From a checkpoint of a small mixture-of-experts model trained on Wikipedia.
Size: 10 layers, vocabulary 4575, 33.8M parameters.
Below are experts of layer 7 (counted from 0) of a mixture-of-experts language model. Rows are named router (the router's row for the expert), up (a neuron's input weights, with its number) and show model dimensions 0-63. Each number is 200 + 30 x the weight over its row's rms, rounded and kept within 0 to 999.
Before each expert's rows: "comes after" lists some tokens at least twice as common just before its tokens as in all text. This comes from a sample of Wikipedia text that the model never trained on. Tokens count by the router's weight.

# expert 244
comes after: " S", " Z", " N", " K", " Al", " R"
router,179,255,193,186,211,223,196,132,142,252,189,181,208,201,262,160,212,219,226,191,226,218,182,233,182,165,186,124,221,186,210,229,243,251,175,173,191,181,198,186,187,190,211,171,206,152,158,221,215,225,148,230,180,201,242,215,165,174,238,197,154,159,240,246
up0,213,192,225,161,224,198,141,167,197,217,154,217,199,192,169,163,168,205,207,197,215,153,169,220,182,194,189,165,220,166,176,218,214,174,206,229,250,240,261,172,297,226,212,198,218,210,239,234,197,210,168,202,232,259,217,227,185,216,224,199,223,186,198,214
up1,215,228,233,160,218,249,215,160,184,200,228,190,179,202,163,239,166,154,293,230,223,180,219,211,231,210,224,164,217,136,256,166,200,243,184,210,212,170,186,215,200,254,225,246,167,168,159,229,189,218,172,192,225,253,189,221,217,171,190,187,190,189,190,201
up2,245,223,158,267,195,234,208,166,264,246,124,219,209,227,169,211,228,219,188,164,207,233,188,241,157,162,198,184,203,197,218,225,175,194,225,194,146,194,165,239,166,211,223,208,245,176,185,225,186,191,217,187,191,210,201,202,153,222,237,263,194,239,243,173
up3,181,244,259,210,199,195,206,138,221,165,231,165,175,188,195,182,163,201,222,221,219,234,231,191,165,144,192,120,146,240,209,164,239,208,240,214,214,207,214,200,231,184,202,157,197,205,145,247,191,189,211,218,190,218,215,214,212,167,170,257,209,177,236,185
up4,202,196,156,249,161,221,228,185,232,160,187,214,226,212,198,184,223,215,177,232,137,167,203,207,202,165,218,228,209,154,170,210,167,204,222,227,199,190,176,219,164,249,239,130,196,191,160,173,257,194,205,183,192,173,214,245,241,227,193,260,188,157,158,204
up5,173,166,166,269,189,219,203,193,184,201,186,207,174,193,207,164,221,209,174,209,213,146,196,232,165,208,226,182,183,190,228,176,190,172,216,244,187,150,171,207,247,196,203,219,201,181,245,292,202,207,176,205,179,236,166,279,224,205,171,160,154,221,197,235
up6,183,227,225,228,176,239,166,163,189,208,198,267,172,208,231,182,196,196,154,202,210,204,149,223,178,247,212,204,179,197,211,178,180,222,192,242,162,209,157,149,243,245,208,189,149,178,125,200,181,202,186,174,206,219,214,209,164,193,251,223,149,174,264,231
up7,222,201,198,260,189,195,222,211,180,229,149,235,180,198,218,175,205,247,187,213,252,196,188,237,178,252,221,217,197,181,166,195,173,219,170,225,215,224,190,223,190,172,227,197,213,214,177,222,187,217,177,244,193,175,180,231,264,213,193,220,212,242,166,247
up8,225,184,160,167,178,193,215,199,151,236,180,165,215,195,168,254,185,196,202,204,156,241,219,190,179,218,263,190,187,219,148,238,151,190,248,169,166,155,251,223,219,211,253,229,206,186,198,230,168,198,224,199,220,232,196,234,252,158,184,167,182,218,235,149
up9,186,224,217,229,149,186,214,211,203,161,197,191,149,179,247,205,162,224,180,248,196,145,229,188,231,186,237,205,189,214,233,163,171,203,187,201,194,213,165,221,133,216,180,141,188,166,223,207,193,184,207,147,194,251,212,209,211,161,149,179,221,181,262,182
up10,247,241,241,187,223,200,245,239,211,164,224,225,163,249,200,181,223,189,242,175,212,240,230,237,224,180,192,230,176,262,222,190,186,242,228,142,202,189,180,155,193,195,195,168,132,250,167,166,209,246,166,162,184,179,195,221,152,204,160,211,217,181,160,279
up11,168,162,155,191,177,183,156,179,170,197,211,158,213,245,178,218,202,225,225,157,199,181,171,203,190,209,174,207,205,230,170,188,219,198,197,207,229,211,164,202,224,227,201,215,235,213,193,246,217,165,204,174,142,223,244,176,223,216,241,198,188,196,272,133
up12,185,232,258,217,237,187,181,167,226,187,154,206,196,150,186,221,192,201,207,216,226,230,174,234,163,200,185,227,194,198,203,199,157,170,164,262,239,190,208,247,191,226,226,161,209,177,196,198,252,200,233,161,215,190,190,212,204,146,181,166,168,203,207,173
up13,139,205,203,201,239,233,162,198,161,200,211,245,185,235,199,238,239,223,206,212,208,190,216,196,178,151,190,248,219,242,205,212,244,269,200,151,206,187,183,248,217,196,214,177,220,192,130,197,184,204,198,169,177,202,168,203,162,170,205,196,165,177,197,192
up14,262,219,209,204,193,216,183,242,205,199,201,207,208,221,188,223,170,153,268,210,206,217,206,180,214,203,189,194,133,242,187,199,235,237,212,131,185,188,239,196,250,116,224,236,126,185,233,184,174,174,193,175,235,176,167,141,188,229,261,159,212,208,254,208
up15,223,165,214,248,209,180,146,173,193,193,148,222,237,214,185,188,221,162,198,158,204,247,210,227,208,156,149,222,207,248,237,203,235,180,210,283,205,186,257,158,186,199,143,232,227,206,167,206,241,181,211,209,209,183,214,230,203,170,188,215,188,233,194,237
up16,168,163,225,256,159,174,234,144,189,213,202,239,178,218,233,168,192,190,162,279,205,208,206,222,147,214,198,175,164,178,136,177,276,248,196,176,205,157,194,217,250,194,206,219,252,212,161,164,175,252,209,178,182,245,207,229,229,205,216,245,201,171,216,184
up17,214,191,197,225,188,160,151,152,206,162,175,191,183,226,218,197,163,190,228,191,173,210,173,211,232,130,252,176,214,157,195,192,267,237,221,229,276,173,223,213,217,246,191,231,225,217,176,205,206,194,171,211,187,210,224,100,189,216,161,201,176,150,211,210
up18,229,251,269,159,221,200,179,194,202,182,176,165,142,142,247,179,235,195,250,175,158,167,219,167,188,195,182,187,147,149,171,234,122,196,218,205,181,169,200,170,247,237,207,227,267,195,242,215,194,235,261,221,213,194,220,218,223,177,200,167,211,169,223,171
up19,191,191,240,243,166,304,153,180,211,209,196,192,205,226,180,215,171,94,188,216,208,214,205,237,194,186,217,234,167,197,193,219,171,242,197,161,252,205,197,210,190,250,213,219,196,238,163,172,181,205,125,258,202,180,231,192,263,202,195,225,205,232,183,208
up20,209,235,168,214,184,194,271,237,188,235,194,259,225,193,156,184,198,175,231,284,170,196,179,223,204,239,213,168,232,172,177,197,226,186,176,160,228,154,142,228,235,164,236,169,148,174,212,247,222,218,208,183,265,203,209,210,215,224,198,187,171,213,232,183
up21,228,216,178,190,162,182,177,204,208,225,169,144,229,195,144,141,219,220,222,254,171,213,202,254,154,222,198,171,235,190,220,209,257,251,194,233,213,207,210,188,218,117,192,145,200,204,195,212,221,175,261,225,204,218,156,175,199,165,215,213,183,164,282,173
up22,252,141,157,166,171,162,191,185,183,216,190,187,244,195,192,215,212,237,210,228,203,243,161,251,146,204,210,156,178,217,149,221,232,213,176,228,220,229,192,190,193,199,198,190,215,199,159,153,193,153,230,210,191,187,202,217,205,250,186,216,213,197,251,170
up23,194,205,120,259,169,249,139,166,214,222,189,176,183,220,226,201,208,263,136,190,138,168,173,192,215,181,215,222,162,170,158,194,205,208,159,160,204,228,182,206,223,207,239,204,202,181,127,175,234,237,169,196,208,232,241,202,197,199,187,220,205,163,174,249
up24,174,179,206,194,204,222,224,262,250,162,192,162,149,187,144,246,189,189,211,200,212,173,221,212,179,196,176,225,209,170,243,242,261,220,221,174,179,147,232,201,192,186,190,217,186,186,187,282,241,186,211,213,172,213,211,212,182,230,194,201,208,178,173,225
up25,229,238,168,187,234,223,221,145,155,215,141,185,204,232,209,216,191,200,202,255,196,186,219,171,208,194,226,150,205,168,184,237,224,183,203,198,239,259,178,220,171,176,174,238,222,205,204,215,191,169,177,228,185,202,199,254,233,221,211,177,193,238,181,237
up26,179,197,180,185,244,180,216,189,200,238,226,162,195,215,178,234,176,198,235,194,174,206,220,201,231,230,255,177,198,178,191,181,214,78,207,202,167,211,193,175,210,217,222,173,131,212,137,261,235,216,177,181,204,211,232,197,164,182,217,211,217,167,194,181
up27,226,214,233,235,232,180,168,176,191,178,184,197,141,216,187,230,168,185,167,173,192,172,198,143,203,130,192,137,229,198,176,123,240,241,219,219,239,275,183,223,173,178,225,209,218,176,229,140,202,208,231,173,196,210,230,221,236,224,195,152,227,231,200,160
up28,205,168,181,252,183,198,189,252,187,277,215,240,184,190,179,217,210,178,164,220,148,219,234,202,207,197,220,270,237,224,233,227,204,200,183,230,200,188,223,220,151,241,197,220,208,201,189,160,223,252,201,168,150,174,194,255,189,218,151,228,180,158,224,202
up29,180,187,175,218,132,167,236,249,216,226,258,201,192,214,219,183,183,185,194,200,210,179,170,201,226,185,206,154,218,228,158,182,257,190,217,228,223,215,161,153,180,146,152,225,239,239,187,170,189,136,200,150,173,177,195,188,196,161,210,253,229,233,229,165
up30,256,219,187,187,222,181,145,200,251,219,176,249,165,230,225,203,178,140,175,198,150,151,221,197,194,207,206,186,231,125,185,248,199,229,162,145,207,210,247,194,245,194,218,212,202,218,225,197,202,163,170,167,168,239,202,248,244,164,214,211,148,135,218,154
up31,185,231,221,171,208,210,187,222,168,178,192,214,168,189,250,169,193,140,206,163,186,160,198,200,213,236,220,175,159,170,238,124,214,217,187,169,179,172,110,235,232,179,185,225,188,213,193,155,155,205,231,199,219,211,256,206,173,221,240,194,214,196,191,185
up32,173,198,237,175,224,199,230,197,173,195,173,232,233,168,223,230,207,201,143,178,207,227,235,267,239,193,208,188,161,182,208,240,170,230,199,216,200,180,216,217,201,203,223,162,179,198,131,210,192,225,219,235,215,253,216,232,181,198,174,187,232,160,198,189
up33,189,171,168,254,204,178,134,201,231,248,217,246,195,157,216,222,195,201,241,182,241,150,201,192,188,202,166,212,200,219,221,182,201,213,200,178,206,201,242,222,237,241,185,203,220,207,183,205,165,189,198,224,219,223,229,209,207,209,171,198,195,201,211,175
up34,201,219,217,154,178,228,230,220,178,225,219,230,172,197,201,173,196,127,201,201,172,185,162,231,223,184,214,208,181,218,207,204,252,246,182,232,209,215,224,145,156,157,230,152,179,210,202,190,227,198,170,187,161,255,222,206,166,169,195,222,203,153,218,155
up35,209,211,169,172,231,189,205,154,224,212,225,183,233,167,197,225,196,142,268,148,184,182,244,221,146,184,166,190,232,219,180,211,223,211,217,237,151,194,146,152,160,244,237,166,217,202,173,209,217,193,184,191,175,220,223,249,202,236,202,199,200,160,185,170
up36,165,245,201,253,218,195,247,181,173,231,233,229,145,196,241,172,193,172,145,240,139,219,202,191,200,194,238,195,241,210,186,205,242,187,192,228,149,199,139,226,198,238,176,190,198,235,131,206,199,194,182,186,169,165,193,225,196,222,245,212,177,193,250,123
up37,235,209,245,216,171,205,238,218,172,216,210,203,247,224,206,157,255,147,220,199,184,213,244,203,140,199,192,132,191,192,189,217,220,168,164,159,237,254,216,198,226,218,179,221,184,167,172,194,168,191,201,184,238,233,241,185,202,145,162,231,230,178,173,159
up38,148,214,231,214,192,226,227,203,198,211,164,181,198,165,152,230,271,190,198,220,234,167,240,248,228,208,132,245,227,227,199,186,215,177,206,168,202,194,161,164,194,195,209,223,206,209,225,270,231,221,187,185,150,236,187,217,209,193,214,182,164,222,250,216
up39,149,202,235,213,205,206,180,207,179,170,215,176,163,227,169,204,177,142,159,156,201,217,195,193,206,226,216,197,207,247,229,195,158,186,206,195,239,207,235,197,203,196,188,195,187,222,216,263,212,174,164,208,198,191,212,269,195,194,140,167,164,283,205,248
up40,222,162,213,212,251,220,176,140,216,197,206,213,236,203,183,200,176,158,266,232,184,254,184,246,164,212,155,158,179,231,220,124,191,177,161,251,253,145,189,238,225,232,190,181,164,171,167,199,212,233,185,144,190,183,220,221,187,220,184,187,162,205,196,231
up41,204,195,205,242,177,246,170,218,156,216,224,234,178,242,221,197,199,178,203,155,198,193,187,188,210,239,226,178,196,118,209,228,224,234,195,200,196,188,185,254,168,229,171,188,256,236,208,171,175,220,248,221,183,257,178,210,230,228,136,181,177,211,215,217
up42,145,222,254,168,209,215,185,189,197,209,240,154,261,192,223,217,192,204,229,236,204,200,239,217,182,211,173,206,202,131,169,235,229,238,152,218,200,222,231,168,249,162,210,169,198,214,169,160,237,176,182,235,162,227,187,199,189,219,186,197,176,159,172,174
up43,211,201,201,156,204,175,154,167,165,188,182,166,180,239,212,189,205,223,201,221,247,227,232,212,146,171,133,166,181,177,190,204,224,181,184,193,180,185,145,189,281,227,156,237,193,225,257,218,225,212,206,172,171,180,216,206,228,202,215,153,139,155,245,252
up44,206,198,216,207,235,244,194,194,175,154,185,146,199,215,205,223,286,201,223,157,162,174,182,169,197,160,177,231,228,220,157,188,196,230,228,197,232,207,124,158,191,193,177,219,214,196,265,202,256,145,216,139,189,210,220,203,188,176,209,246,210,202,218,201
up45,247,202,207,170,236,169,165,182,183,239,240,137,183,224,213,159,208,206,195,171,149,280,236,240,201,239,231,164,213,201,171,189,239,222,242,239,202,181,214,282,141,191,232,175,190,168,152,206,178,201,197,182,221,227,167,183,167,255,205,214,232,214,216,219
up46,191,190,182,255,241,215,138,195,179,245,228,215,216,177,200,212,227,155,147,174,139,221,208,193,200,195,165,203,197,230,146,222,215,229,228,168,216,250,235,178,200,175,240,206,149,236,206,205,237,266,175,169,191,251,235,231,175,213,277,169,189,204,206,227
up47,248,173,189,237,251,233,221,166,166,192,185,193,217,262,229,180,253,183,207,193,188,173,185,211,149,170,144,227,229,240,166,137,228,217,184,187,212,172,141,187,195,178,198,167,201,200,202,229,148,172,238,224,214,251,177,201,193,207,125,167,176,265,254,156